Weights of a small mixture-of-experts language model, trained from scratch on English Wikipedia.
Size: 11 layers, vocabulary 8192, 51.8M parameters.
Experts: 128 experts in each of 11 layers, 64 tanh GELU neurons an expert, 8 picks a token, a softmax router.
Training: a variant of SOAP for the experts, 326M tokens, 4969 steps.
Below are experts of layer 2 (counted from 0) of a mixture-of-experts language model. Rows are named router (the router's row for the expert), up (a neuron's input weights, with its number) and show model dimensions 0-255. Each number is 128 + 32 x the weight over its row's rms, rounded and kept within 0 to 255. Numbers have three digits each.
Before each expert's rows: a language model's description of what the expert responds to. This comes from a sample of Wikipedia text that the model never trained on.

# expert 29
What it handles: Vowel-final inner syllables
router:083146121179152179134075156114130158147173097101134118168123175074120109142136172136155110152186122157092139070101197080106156068140083089154112136146108135159126143139199156153127165103107123125126174087125102118126137198145119169051110183096148081124149087128156133209163081099134187119149129084158083101110157124132102101093118150115093099114126107165133100162084166102112163142139076171089107101161093159156100202124118126145120163180200136119164129133134166111147114109076184074110083141101147076116150139032150173112116161140080157138136132057128110140173150139161131116128070116142082150066131121106093192108098131090139161125161147176116069164135165129127125167136151124156134089137073101122119157157145130135092188069083079152109100105150153134160102136139104
up3:082195133119109081185103100162049127079081163090167108077123108091114156156141131102129162144077105103119097120220154154113143116173106063150107188126184154178101125154128125111141153125154113134108147195156126129147140119137103158128150168109183116132123150164079148150117121175134134145083149110078119154083159112123117110173177162173186135100118081060104121133142163119095144098173130161115142118097151137102128084148124086096135103140137152178069065131075104180090133157168151125122141220102130117116137116093146119103097140120132180045103151154159133130097159121194084153137146114102081119092118157188167098118165069126097150141153130132111070124155150125121207129138172109161110133126186133095121083117166104153115077132102167195155096172092114138070093161139157
up4:122114127122134064170095100138140156177095072082080120126165193114109114085136131162149161117095078137079084075150168179198127102117072104159119095119110132163117144122159122105184174135136077095087116122142117091143116132130111168108116131141064095070144088095168176201157146127136117156198165101122124130141070109157133137158148162167118119154158205155098198131131129145133181113201125177194085100102085107176171074145118171147154129145153104099143138088102157101137126130137138154107118103094085114125101109078107079127103152180092125109066126121166157081075120105097165212178168087180122102154121160121159131092101103178105138083095190141137105171168122132113111170121147111114114188152126118092131092133067137164076169163137142129088150100120160134130146122145153
up5:153085127117144148102065117146107132194084118091188170155178125126121137092141209109126109210126091148118102109151149120107103150161124153155153119181081129171144113084121086142098091125082142128178132149100133132070159107090110170096077125100127116115122113056092141125156108150137071096138195181104125153111179114154100108147159192187125110116101158143100133115129135142136146151145149125148108118096094102139135104108163094152146155149117108133139145182131109113180147115157158104107095067160149152183088074090128182092104133158136128117059158129139079123095155155121149136103120177088093069077082079135093153100068080170103081118122126102057075157115156098124118168118158113065179172078153149115086116211083120083115125062126118107110173134096108108141198155177136
up6:135115134148120110148095127074087054198087115107132068118165108093129185113172115055119133067132149147153093154103154176124131136104116160114094113126145161102124149033172129117137104134106166161091149122148146104071115115125087115109119100181143135095130160148101132177109126089124097115170125120165133150100130134114130107122145133081125121137092082082175196186164144156171136063113084122128149099120174105125110143081094194062165116156112110086091090132089136111097146126147151124137161129108072161111149098158168184144077152120167100135155156122175137057098157111069124134108111189108092141154147088140159119098057053150194134170131109109122065103114090140130176080146099144082123122120113128122139190151086185120130131160125063148137134173185176162147095138181188
up7:103127126092136144134107147189220100111127137127136137117138170177132145208145143109135115102165123160091132147175141117145075139089157204127135168116118090109116119153154144152138132088165146162164139143112100089122132038111149079123124126087133073160099115072090105165158150098179100104109131080143106097160117135076096136148102095102120085110140153164128098127149157126130068155096110150105154127210142106132159142151105150079114125133125113167186158137120154080104056137099119112084137110135149142139109145017131084127114115134128127083198178085172091122174158142099153126201106056114133140133061129082138191165101141136133124139127164131120061128166112081180142170129164088143163139103125117152113144096209164202075105124132133095176096169117127111201115162135127
up8:163145128136148112174115092170123103149133125153104143129153112098155113122094126119162063214112165194113134190139159142114193173089107127111169142097123099149114135146103122138141101162170143148120126129162111134117107089105121153160128121114084106167141139099087144162089184145125107063084083132101123140134165102159089192070100179179089103111164105141062115125086114066145126167150174095195171144120111147162100151103121157076127150107118148085075111189139103137106132144096128132144159118161114115077142141157075145056140113113150151172093144165128158117128110201154135131156086200091119153154145183120197136115169150166111189192137132135120094095120109095146165106106120180077108097118146164109077126161077117078121091154182121084190090130164173136190055088170131
up9:148125150128166156113161129046068086158054092115160167131211087149112152095128131108134139120146107082133144123136132104120127094123132167115080108115136118124160106094123187155109091144075112140114129172156157136151168120119125115145186125148161094163107138137151141092134147183139131133076182141135123155110072153130162119112078128139119179097132113143129163113093129130171113022121097088171028065087066120120086110092120147136100100174142106130107136116166125145174095141203118125133108092115060091152138112120142132126114122137154112158098137169123175121158139086108050150135123158091140120076174139158147076162108067161116123157102126107137083124161066161119148082184046165092104099194037145100149101117141197119184102139144125131132169173139070127139131119125150
up10:165134068136068141132149122081085131103168128150105115076117140165164127104107092132177114135136063124163161129110143133127178173143141123162163139101115147148092084172144171178083115211195116147154123191092125093135097132154154104143151157134086131125153106096113095119097080133125202064169150126138124124060101126137157140111124137117123101123115172157134120143120110114129085154167148078096102114091139120167157135168051114123126078148094094144129125162188152195135106171114176110173146096155086183137153163089048139193140139164158161147076107088095107101159105095151118092148144172085118158182150143160176158105106112068146123060113123089081130116138129153182135119112106119139106072138210103099103232123140093118142122120112078081118132149192138136123070114113129
up11:114155161121193107115106143188115073146070178097118165193109137189113130197099180101095133125092114114115087144100144125160097147128167116127144105097113123167144166105138145125106126186122123097122146170164127085113085137064067155200101094161101146102132177106154138059146107116159109145117117159132132078118169063121067120129142171162221181148098164131085165096164105103120143143074201140135129126112105154125136126119146147119085154170119173119112089123091151142139128154181101104092145139099060191123116168059162086121115152108139128084124143115133138106118104129074117140134111154142177148098095105127177204175106122146067150120134119085118088094145119149115132088124156113162125156106136167119174100141139162132093064142131125133115191087026135119113178173075180
up12:164145180167143148096107118112111124131123076084114143154137120144142175096127119082161137201165099126139130085094112166159067137082097140103133082155139132122086192218114126109115160109141205177133131174170169095127136110102162141145117106172108186157165092127104132099171134101156137053137148149103164074176122134124123164094139172170131161156113144157124121085188153149156106185080126078126107086141099031109156092113107187161118151104111114126131131096125171145171146161137100120155121112120050100090130121143078147141140111185128091098151100126175090145102117139099150101200190068206127152118088091115137125123129103096108079145062150108175132105123082148144087100097159119100178124117133130119145126143125159136134183091120091121063110085103180114168063159091145
up13:107103088108152138099146096127167107157129153099154094139139067156127106126155150136113155197131097130103175101150110187172100083091136096048164126132166134071123137128120137145165135130161208147094198197137159096095101129170129145112115152154097196128079068144066104123123142164088142096096173173177138097144140139106168128134127113178084106147171200065128120128163112076123078097080091126159149168119118107096134084158137126117186144109074153112107071095099103075127140139157168147156107092172124145165123101196126164161160115157132141160135200126156096136107154139079151127148107088135109088150111144144074093070143139167218131134108125109149148098104099172126114102128188101124135126065168118081148143137147086112166170062106127144114163150152091091151146119053132
up14:140182190144134162126152125119125093128110063106144154101175094156133124154181105086163077149147113171108096157099067178179134168096129075104146120086126097103182157129156160146139106157083116051102120193139130074159152100078086158100103221125104115150091176122138144126139120058106083126150144106085108178161069116113090152157133154099100123124116199132105113090110173161168084150189091085165186096130132162117092119208091101118143154154090141128135087095112143133118131147102095081133138091061110133194139148152102131107100124168125179166142116156152172131094097153141118126124176135129103108156098105112179072107068160137146103104162112121119146164178096176141189122185110132105161168172154124148120120075140122178156150107116144125131139176182176091141120113077133
up15:129111128105164122121115121116098134154122129118183153055154111149091133109081163109106184109138167092083101154085089156151103159140130125155149170095073132136094122082115090107112107149119097104148091117092118082119111152183102111103095111120203095107101153087152126058119187152148098115146119093105105116112136080094114158129160094151168163110121163068141152067212162126160138135152146125154142106085178135171107101134155108105166080103109090137120153055155138116153149180158099124140182123110139168141080126112078210140117125132186075180134144135141146114101142175173141066108134141112142120128081138134126151187154126115100097173152147079126144105121059156083118075122113068069119148165144137125168148112116110163059059127106148036174100145107116145145211081114193
up16:141118125084121144108114083088164137113090072088088141092151096139110105160115147138127074082152135066100095136183104142109047124091111132089144105138144098148147123078130137096108093068091108169169157167147160085128181114134125189122104146218104164127148148129143171060121109119132109122127136165162124129169168086108117124144157121136134149146157106092159197087125141124182157069153152108178151174113155112137104097116216174228056196121137139125108138101095122130140052148122141210148095123096113111145142068158106132188117161172141170112156146104097110158100073084113149116107169105154123150118131108127107115162173114141126114141086095067146159120122098124148161161132167151115182140105115134100189127168076180138112157108167166102137137077147175126097159161073101
up17:114098106136117119122121164109084092121162120116083147086078167075141150139123092066194098116098154095142126128147103184143119105115109128099124125096145162121137079118110099067124146151134108112144147085124168087143106158119106165153111154180187045145099163135062176125071132076159083140134145175067187117136142117133096074090148135090133113141155159137115178155160137145112160117136056096163116133159174179102101193140117115076109123130121139093103096181139110117123147165129112083094157106133127115108155159187117102136080171131112084182119125160117060119076148081173133115156096182125129159036073155147117083150135112128147184129139154136147120169104083197114098132152183056144189147141126116208097154150098142152076166158145136169137149145192121128057145146134148
up18:086133112118157167140146117108163081112181204070126082098196179115140150104127115128129070176122141161090131101143085141117151137139149124147109148162068088123118097084066130109129072129094126133145132140135143154113125112107172192123109136145175112153143121122152089114152164125154092093185148117128046131117179128119087102156170072124153104146121103124119089153124148072196197166127136150098210160175118029148068140149162111107088181098160134096128124137120150113158126185110099131108141101132131157145131156128135058121077081105132079189083115104160145124143150139149148120142084182113127075128097183175091132141157072085162163073127115176096131128083109149184169158040144143121113171161083120134131129106058165139097101152104124101160145139141147120173132141183126
up19:145123219097109126103114122104140163111121156155170133120104173049125071140101109132156135123084150110076123101112127105137179196103140107108158105151173163164136092120111150127138085107139195176134110142110192146039061131114105143121141118154085204132092082111169133064123033104102168146156146163162105116068137117156088148099111165154129140061097146112115147116190134158174071092144154169147134155133154096123139124161155125146128119140112101084137144179128085189106153146097122162117113177091064115119106139153122086208070183122184138166113128105101173161133137099098208125134165140135123121117113184164133136113140153162155123067104140078131125135121137205142123064095133060175102130121102135091155107119122132090128101113121161138160134110161142086084135115139082
up20:155189104069071140088102123112077106094109161115087156114133148145164139065111141102149127100083144088162067180124125134114169174143136126087172127141083119121154111061112127133128107123126162150140092200156108129159158154101138109164114081169103146158121106132132132043074124134108130136170182148089112106111137129119144122129190183083140149135086150104138137068160157099153154082146178107128090148089158127109081112116180119130120085150061140129097175109160099099111101171169142176143103123149093133105092159105137132155066154138160087134113162141065102188106128120163125167174178148131117108160083092135157070127111120136113126114052164113139142162158141160188167188086140111058098170181128068083149134160079168099102075115142183083187099144085097095111132094127176
up21:138051152090123162142062103113088086113188193141169141096128109118181065151134116106095128101131113140142110136180130129165096141132157075110116099105150173153151176167198092119143094157143160116091102156149138185144071124134132091114150036071183165168137161136135183085094093089136112141048155127130156079109118110107194117101136117161124128122204159100163140142120072105123128126173142138122130142115132134156103128134095102081050138163115076137105152111143140115104122079144132132109142125131054123122106145127156093105174138195164118133126149100155172145115182095104127179151110152084173170148098096139168146158145084089159088125124163082116172051115105117102116121107146061083143155123136133170127111139154054150109098104131079173187127165101056120117132088132165
up22:121104132143172127149095135104101123102121114118115126129142093185115182099174128145140167255161069157139149081109134117135127117111105180088134139144123117139075108122113069083149142159150159126119106160133104101122132103093154144099084138156095140130097110156098106137149106145125065141139119127163101121120103123097125159139085120114095170081101105101106136134075104132136123180144164121070081080132108106067144092110058173165145173180129103109066069138144120117148117111173078164154096135119169114176098118173127091141059117128114159171125162165121114058134064141090090161150192179068127132129186080153165142137051176158141165130145138075138114158146126175186088161167114088106176143126196201149117152105083120165177139122132105150138118178190145127126112061139155
up23:089104134099093093138153122167148067099088086162098141131154162127119188096114107071151161123139181140110133109091101114135199082060130096153159152117111137158133157108130133113122089137126169114075136141162126147101126137104140146155094105143131119113145201127107128076149130114101191106167167118109040060142136133111169075116114117177110136105190186118151109142157084127138073150155116114183103136135164132135147127092125158163104175120083134125156080142112166178095143194146120133125084146105116147117196062087165086135128143134153112171094092150117198108104134168143129154166091152127077117090115144196103166121169082150077132158144062090126125109066193099090108130140129126072108173177111100114155182103130059146111118125107219110159167169154116151116109119116210
up24:117094120117135169116178089107117191098137135116118078121210144123068063099104123104105129156158095083146088152097087224082090148139125197121131167088129148112087086157097086163151171064134121152149153178159100078122112075054143119174152168128108124151106091116062081144157120096095115156128134122114098144106057125139096153141102105129158154111156142158157192156171186132146102141122098155142110124132098148124093095126120163109163122074126151126114136123109163093153102146148140118127195075107137169152183070128063125165115131120088140082169134128171128102138173122122120121186147138177097148139102118115159112140050146164178077102177159115165157119177118110147193141178105154141157125117166146100165086119154099142116116208157092176105159086154159115149128142075088
up25:141114124126112096131107160125084166083164096075146108104124168160130166168158070134128115178096127142136163157122090173118121141102079074111114176139092169099126087159179151180133168174170113144126197138123157123123109117142106181174120116144173076145112123088164099146126111149133102178144125149167143073093108155144095132118118130123125090099086168078169117180184150135106146158130117130120107128194177119095103117131142113067093078102147113114173089132133179171179094116097132054124143091111051158069116164078067066120160142125098093137099151149107101102142118096153170214166108176132147155077123184147136119135133173129106140055060141146082099154142191119109121110120150057190071106093200102146148132140155139130148131147129082126090167111104089148103106112154174
up26:115069082143072078151109129055076201130137117119081148096116157124152151128137100145234159161105121162103094104123067135114104173103146089134120101085084167085148126160131151115148085117102133152137136143121150120138191074154117127111146140093096178115125148127095147105158092150167090166139177150107155154073120159130121101088129203185146108166071133138099150179139152107165121145143163135117109142162144079092167075176116075190131118149133122115171135135138118131160081183071157170084143098075110190090158124134110113165103135111172131162100092104118137113134082151122139169188141180098120141136143185120157078152078142112157179084088172117120096123148113151145055105126168137112084145099151120169082134083088165111079096099166029141117161140119109126162104140100109
up27:114164093133173114080157153091121194100150097136153127077108131183071142138106051115110127157088124102124106073170153131090112081122133137127165157060126085137143141077188106166194116145152142134089101108155122065156088142162119159148083090123100103165134100124093112105159058148140117142143119060122158095136101119157137213116176097098064139134149108118134129134150146144100107091115127120026129171132084161185189133122094042151181070152104111171136113127149126149148168126171138124049204121157126112149177126140134149131136173161126110117138196131135083134104133141132094191207159148158172120112119082139147102115127170147132111116164115117154191141187105121120114129089155095082106112124120070129118163137161081149132173130101131176171093151109120133125141177155111
up28:193131125109151174110145189138075153112146151147096113168134177110130171113160141107139114159118125090156152120119118145087142144167135158118185091090167080174122126174109073135133067145120177159070142199100149154128066102052143135124074146155123165115062119082137133070078151121115109118119098096083148110112118156123098116149137180038100160144066147142146095187085117121187121125137173171124142160123083132124180144151135153176171104125093132099149182123154108159131171118127098108129133139099153141120116167155180168202128103117164133182073108147095098138084055157103102132150143156141103147092162106097143108083085118138085083166066078144150116141160046168137133130111134120076130158173108131108128158099130126068108118080099164176179079151172140145115124165178102
up29:112160127159120194170105124064103102136150141098102135177133162055173153141155077117121166140141127139076152124113140182076125165112082110148157106027158163086115150113156149143173161200145103112109121147187100161146066165152079119157148128114134111113157176079106179160108131112162103167034145167130161128105098136056152124148124135087124101154112127179151161167160145157142119161124133152116112032126102121147121143169041144112110103136131134138150148132086142156089160102134177113130199128104111154117093172149135114128106164158186125146079126137129137072210138094122171171185136166148160180137139149137132098103102128089101107128124149162072098131096098141093115067054127175129095116146109109118134149073090104093062101140106078141110115134139081109106168118120156
up30:068073115144108091110074133160168091099134180103084195116106126124214186157140114142124101172151111141086149160197140177140101164057094112090157140093145144172126159093156156225109123134116111174142144129140081066090133163121118123161163092107138165112165118095155111120118120152174091117123132112129134128122092096100123131149130126214126139143087158180143098124125097128121132144113138160099161098146173105154106151061080102127133191118095158192129127178082157186164098065077141102106141158136140163150061124089137089127101119086158171066066192164135127093079137113138174184183133107140092165144066123143151142144094123133078140121140097117081139112136129103137115105130179152153106108115166154126154098140050151107123151080108115096154066128167154152172146141121149
up31:109092171105153137147175159118166165057151150119134129108139154073137150156089114166049146132119143162169145085127145145176141109039118112124138152093131136130094087098083175087119142127165131179108086115142187144143101093202121108160139126116159172184156096156187134116112153087122140102177078109131133056136143137120110191152124075118057086100136125125113071120161101132174142159072126161138202120241159109075176140169083176156149125101088146089120089129108086101101187190114081121147132089106166111136085163130184117134109123114163067167162145147127130120149139128124166104156119110106097123122117111141163070155140119151104164121143102165172147128051167152118105102128152082144148148113115108153168142103125121160155071132143168126103125125153206137158075154124096
up32:099170184190097159135116173107145139095075123104106137082092134113140128120145108101096164135101092116219105079147183148185108121109181081121149166141123176097066114154158065103146141159156141039125146138097115135159123112210138131094147128108112148157198072165104081071099108135126134146064135201145122116099164079150159190131152139183157159094144070131078131143116135101141128125138155130125107136099164107118132204119073089162128145165106125146125148113162098068127095182064061137061150145158179106092104134147125143161137161130135169115133152121146146113124140130091091112168111104087187090116077172141121136191150121121131088124153131110120205088123096170148124120076132164142124130137164115128186207073162136135154147109165104134130151097141110115139137094083147
up33:173107124129079144114081085122178115118087170103163146159096143094133101118146178129098140150100095104090134179195091171153095155119054120108135120129100212129114202132160112111093134105108046180089131138132128089132143126086109123106140133137103184097161158164146135128078147119127171110171192172168132081140123115173120139163118190160132076076151133136161148082131094113089150158104052126123129114137075154137145151076085119120049073146155140131132155161098147114162132142184150107118155136113086126097117113123115093112127132167045148048188148109149162136096072170075130164161117106214110132125083099116103177119139094132134113127139108108122083122151111119128120083076177134160083169135124110068121169130086133113177164134104067142157197154122101153137112134085157
up34:109182125108099127071045132145107083147136152163153155072185133143125096128085117091148161171228063085107099157136136145089151155179117119139134137119100117128151112150147111109098107160152102074123059170125130101166185078112128091121150155044151118157158116103106121135152143157152145146047101123123156120111096111142109102124150187165170135116171141143089089156142128081180131124152118102161091121111062135133104117120138098072126155161139132168092191140122165169127123133119162070034124106162136060136129140109093129114129095158119137161173165107196194067064112108132127104163147147122163167153136128114052125183093111156102123162154147132107136134200111099111104143109192136112138102047106071137154177126121170137142141143097120116165127161105090127091080138108111
up35:045097094150154093089084108149190122129080187088117142130141107185142101080070141133174175143130110095120114117137103086132153123072073094128196084127179113109137094158172136053167151071135129170119081149124130137050110129169161109138111145158107100088107144135114092093143090187145127117112153124127144163136153178075099119138147159185140118144121181064151104111100139137148143150106134161159127104119088130135156133121116142146179105111141105127112145135141106124116128113165145108059090077106134121201099134124113161102048125162134102136127151142165115112102130115169151083115126177127100195114139088103163157122072154170174195155173177131148148145192155094138104092082231120094102175115144113085170096134076196181104152134092119115179098152084113156099138129111118
up36:102104164145138130138094071103115104133140125104167131148113151109148124126155159110130108159093098143077134117086134101091129170147024094206149147059127175144154206166136104084157127123086110142106119130144118091118111144159110146132115144144099079114208156078165195223120142138134106107080107117187126076128130112101122101127116157176136132136154136165127139159126140130120158190082124121138147125112085183179131188117107133164077183117172098147170206192169142127170090119154169133099127093078132136060159137130123128107129074149086117089070122102156144082099156177082106155115093104146142109176099152147170135139107139097105110170093151136099061156094123136096111133097209122136170131185101132087163143098044123111101173094147092172118150093132116118120096134085130
up37:154177160186236115043129201170122146095104126177149135104134093139125147100117139158108118110192094091144119104148124128074127181126138138134128147088147139130137136113160178141204144087107139098097102169142144084138113129111134082094156176103099119099072086142126101092124110140109176125075162117107114106086096185119150214128168129076132103112088064168111078135100109119155136096127136136053148147106069136114160112114135079190150119108067096117148164115169157116122113169106103125085109108086111121077185121147145122105117166137164081139139192160189146151130162082130142087188102122175152155081140147104138123127047206116179115120171101165128172153159135178155148144101100108120146080115158113131163153133196119080179132098141147128129103127123140130106144107127073
up38:142168091092080124151112121145113142114102119078070117071090087158162075163133136130184122085185096105136132165197111191131130130060141133172102093084114169131140115138088198100077121140103118119101081130178136134193110142105126209133126129126151134102127118146150123128194196160127117162102117135115158138194074048104176161101151064103100082129176146129176087156106115128166134088174169138128113161155179123172167107108120103102041119145093114118108139117134148157152114141121127153153113073055131061111137151133149191088122129149099131082068107211116106128103154103128104177129159128156082133090119134131110082170096135117141115139125130122092176149117107138170122063069141141091128152137087147156103054113138164136118126158129146160134097177141182128078151095114101
up39:137137164157133119149118157135094111167118175117134127135181180096121117128177102094120168119100139147139163134134124135088137074115102164171129117162116152197140134141072133137103159040127159124109197150124126161142068116150166155203093057172153117104133073116121109095168131125117097094113129093096097107129173143166119114170135123124129080165056161149099165132119136116135142147130073188113140087117093129147117121092131137105122172153131093112097136132116147144091202088143152142106185169131095115075138165088161118099105104126151108155161102108076125144094174039132090131144124150056155103073036035195168123152128097144091136117205118093126106139132120101174158092135078096093163127101082165106176171134126075127089170112126121171182083090122150139117159187141137
up40:135114152075103148149083134158126141140102116139109139119181132082091103098153096115110167075140074153084140177174141104158100172095175124125129091099145141186148095092141100126127144159111083098097144154133082060134128138178133170135139125121212178110188127120128217108114113097115124181102127109114079164108081057128159156130126179150166127179162152077106131112114202210160106133169074127129144069204153165082079124124098162113111077107170209141117171130075148145082107125147124125117199110136169130084159142123156131119130080103092113117098144127120105111121172145078147126094166102142112128037122095147141123139155096122139144114128128123074104119200071149127126149135163093057096183145174089073123090119089117138155098139129093129143108124166152139140127178124129
up41:156096112156054167082143104131098145087126191150118094143150089100137122103063108118123132111116161154094121126103148180124113116201109123109179127157206140134185084126166163096142133085171174235118128119190163129044101149125068100122163149180130159142135112131177176131058098109094105130103193125130111170106147122122145162110092130140184098146121129121131153104129134139142117126134209156190193140168103079068155114128157070128128132092144074175099138150109119103097116110093128142159154111149090164136189122156150157147088124135145164109136136064113096136178141129115156106139170134135046118105114136145146107099152130143154156134086142117106097077156199116116155074122126104159143096091119164032152152169169152098160079112105155139145102155156137098109145069101120
up42:122208146180144154088191147104183155178136128110119111131225144105138149140115121168093199144195131134132148157111113175101127104128142088118101143090131162126125114123155111140178150105161182115145157162121155117140070095104123106143160080178110119102061103084116091095125075142122168193144161136122099147086128133141134196115111151081092063143110054121147075161155116124121148120149105104098139170099090117141133103105173075142144091138061089121080107060129157134160138137146102146076143133084106079113164122148114130125062228153126117165146179173163112129148117103144099113145151140194101152058090125073136145126093176089187131141144133137149165199082116114074148121076107116167139132104154120157155133154203106114133105147133120148090119155061158120105138121141098
up43:101101139088122116099122106133127117131109169129088129141109156147108139161064193096154107127137060132092130104150069106137118052082098149083167172149140104166057092109154076140082141175191091153115148132099105130129089175117112127145128092137121127146118101135119160104125173178139063143101176142155123115137087091087083073143151136159076149141197174080188088138187086145150195182121155131135090156125091159155154111080181074179090076075131131152115158139097109118133124120138098121095062124176187073128085147119103136101146150151131136077144132123134101084144114184121125156149099121135075183119155103171157162130139144100116167189143110125132112139134186075119097109094200124160159127143156125065139136130087130180141147124082176158157108142064090173111094073107122
up44:122104175197101111121160075130142103122084084152120092144144130136100106144135111121078136144131162073095111189175098111130151096075090144155148161179124126176111148138132151163109048193153076122132092150101169122129119150113118158130142109168194117123090125125146175079117112087123140128157135140173089105157168115118136086112152116180184153099179149150170154181169129064171098111188129110144118129077158126148103058189171142169069137091120100137149112145123157135083100117130173143121102114148069113084153158142100138113103103163155071157088111112117134239134125090117090153067125110130124149113145154152139145158197078152138083162162133134104085156118120127152117116144182112087089078107120119132156076095106091133147132134168192105126179076124117106038167083146068
up45:167162166118090139137166102061169144151103124169211146190135184183091117088124104129167102123140100090105139132053112144146119180126165114111116156097112102165159160149116127073086087193154150120139139223080151120105079165096141098193155122092094119129212167057141095134165165111093159129159158126095135113137080108127097145091138107124045138159153111145073143069111134097115133093164100128132099110155121171115107072153110130162107063076039116184121125156113108093169109136131169146139138104174117100167163077131123146139155146113163153183111068125119136109105092131097116173098136162132143121154107158145103122074104150133150086157140131123167093143112079105133079143154114139097081125175120139113164180111062078070168116140141118123154151126127155186141132135090116
up46:171155120125134173099134099146121110114121133130163156176120134199133098093123058152172141098125134095196157138077156099157178118161183170143124118130147158155124137179122156111116167130172121136162148087142110145129109143069100121111089125137124113186098091110101120101126126121145110060098134115094144158106125153121188083148066139163133040144062177116149138162203160157069092109133113137148156080118214140092138163121149137109139145180100084117121023070123123153101152131096140076131148138165089093131113184103105187171122124120133147128186106114127113109148129133115118126100118166107105192128149076116143087084121174092111164159109118116145113090154121127103127047109079069185130096179168111088148158132166143189082079107058114121112060150129164130087117160111132
up47:114118117140139112113178141176127164122141097140112079092129186156087102077134118138138155171116153123072132200105118134148089092132136115118189100048140167179101174134134057111148078118121133094076136139139068107084092139094115152116111125180117129115099122115140164073133072127115152101094116159104197127160133178124087212128154094132124141080094160119058165142162144075166173189164170139103157125147126198137201132142127126148127136101119110163089101109099126187080187125219113126103154115094116092116149124157202126164163167132156077121122135126105098074085116145167135078168111098143121147113103118090177157134152108202163095176129125109107113166139132133112142100131128090159149221088100102122168159126133074087101104159140097094156131157102133174111096164130115
up48:154143122146128107092139172111120134108132079130092087095124133152146151104127138120161155129079144022135135150168132127070114155207133102143157059128144118198113129110133153139159064167139107096098154193174107124158128207128141114170099111170116122144069108119145103085113105139134186106128099141118104082109179087091180178125162227121124087117129116170092091184136131079137089115098124116133132136114056161163090074149117128161099066122095109134166157134098173160126146102143110159090130189100126133103160160144140148175126105144138099113154178130131113159113139134151093136139112166169173138065216150110187128120150147128154122139072056135153148156204129153162144138144146113120072163147122075079105094129156091068119151113151094113150132120078096156170151094154070
up49:101095084096165136152079084136093145116097156147068163115120180145120118092090134130136091134081113046125078150128147176178191138152105167129146065087128145105181198124101163126127114124094082138085151161185138116106152166103151170129107114176113153142153143110111160171135193133074104100232127094091158176128126156089129097148148159166120111144075130207096200146102161141129147074149127136146078119051125094176096141144133119159126158133064148129087169166119111151092132149135101136097121089084142137128177055109101115151087125172137116100097142077075117107090141074115133139132167125121093185117086120104204127135082121143100131152119152119093167134152125135089159156147162194120167146142156141164081075137114181119066151149130091100085165154140163129119140146117123
up50:083184128178152152136107151069092132096103140127058147051110119131122117076092112084110135124136157136158092146099119134096105171156130128127090165118142157139106089135134080157140131086157109077163165130119110109160143122156119097126129161136103100118062151115110109126145105188134132155125139138113131167072189122113110189164151122097221145131093042167107210126152153093151089067137132133149134103061101128146114081109158080128164088133150125209102135147170149161068120152108078118121119193097139154120131144110090136141092131077078111091113216133153147147127109106105120126172173112101175137137172186193147133178117193146124183161156142139092112129135113141183135122135150171188143097165133144128167127107186166073117115145074086162136072141098149086180144120089153
up51:153118162129147132096048125116157129125080142132100135136058118178095141101071125115158135122184154095046082128151135099159153120084108047144137161122170140195113088161140164177076094114155161149161076159103139092084136153175120179076146141131136168195144123130056150094106083127165122150149089100161120116083112154089137153103124101133127134066129133127208141145148131123190172133142079131118141189163162125049129119120168127139070133131095151133147048149133117162121094105147164182145073124100119128096129082165106160136099140110093154157108187103145157149159155148086168120102084163171048160081148202113135123130134183112173081139108097062133153159079140142147132129179147089109137138114142131142131130096068112158110129142188139121123119084133159139110128074128139
up52:090116063101136176136144115128131182108151162048094111119108140097107160116184126139116065190112133157149138049190145154142138066058105162208139138086160155136079166184122143142196104154162101171115147177062109149138153079166094155118135098174143174167144068117146110117143159107080114100102100107102127036075156174116110116170163109148125114162128092121162159124139125099121188179144111172142114167145169081133118093105141087102084161140097124106139123098089109147154137099136150121127150099098153183161106174116078087113131166126093077077181138141101151132117158116104186136143115138105132116109102127158177175121148113094093159144164126115130133158077156101126177136137109080138122136133198175093187148115131073161075133077130120123088162128154136172143118086104166
up53:151117142133103144060076128199195119178124059088151101113146145181118113072109096146132138102178093150176177157112180144128135111113140099134101091114164178187164133120117105125154108133127075090125076115096127119129062155086162162164073117168120120120129088083147148150142072112092182126171160150105131156100127094156145118147119174113143098105149151137081089152160091145126160118145095157202112095150121135084111109146149114125122149124185126127106107122130129155181128110093101051085161161091094183096094123129132129109103140139095068169135114149109049067093133097129112125140099185115142176075090133127142140090105161169144112098151149144143143161146149154096147051083127095145125113172170142198081079175117106126132167155124107132187092178045090211120157152139104
up54:170136075148142125147116135085191162175102097109125140141145121134086080114099073139159109115147135137161165135110122200104127141087134138097091152112076146081124135110081134063182161088113109102126171116131121143144113111112097171136100088128128115094143117141153117187161134140088140164219180152164109164159119098171130145115102121102148129128205096063147173132109159214136190131137057124152117119165113139113145102135168148070132164080108167154117080114025109098181101162110105069170132192097112123127123147163130106101116177155110108121117160074107153121088158116105118217137108115106088107150107164146169086148076106132161178157106133128117138208089165146046151127115127126075100140140135123158172110132165148106167179167135098145085165123156193109160104139126126
up55:156128087168132120143083150101115095076193120165106149088111060170114207178131045130124100173132125096086160120146094116150135170084180074162152116118133159146158152136117120165147114147168095140116091135122174162176139123198116117146124115101040166140087106103113131110142140129125152119120071110149107068101142147129167142101165132150131149116148063123110063137128066129062121178121100110079126167138180111142098122169122047147143088148122110162138076139198115115095148160144078141127175108197125087149127136159094143124131140123160097126160140105144155059140139111179117167168104178155170141111167161135136131109181176112143162094181111135086190136127155161102132094112119075144072120105169082101136140052105083154135098115127118070193142107154116126105108069157154
up56:180114194126149100138128102133128113096055115147099138095138179136107123175147154136178094179107114139132120056116093142142072172092096130052109144142164100147107092126181108113119157127139113144117176201151170098142154146125130181091078121120127110152191104114074077109094145161150085148112111133103133163157057080112153157141101155106058086127096160197078195106139127152129130131126140173093124124140129095077158113189126166185127124139135119133099180091121132098132133151141079170128183084126155162131157117160162134103081137187185183125077169129161122120101132122096148150106207117109115082094112153075101067126102149137117119130087112136118094094151103119161087121146167172134152126113171110112139133199096088175138116162163057132122163067148161136121118127124226
up57:101086116127174062114131146097076074154129138142149194109047082174125155089163110119188123125095147113111180117174120116148194165060152159152142108091176159137147160052101135115120107121150135110134091145110119146099130147124093087138127113146163069131117112108139162095135129156075186100149102133087167085166097100100177104132143092186108077115115191124122126137079136200135108140152171098123139127168116158114116142121114127086044152158133136084126130116154098111140086079161154178137118132155105130124169164190110127092133089093128093168120170107134135147071150073137107164148138144132162185134051120191168185129127116141132182177087139101181121094109076101115097087084128114090048149165107120147124172159094152147136146135152138115152151108163161076130155189062109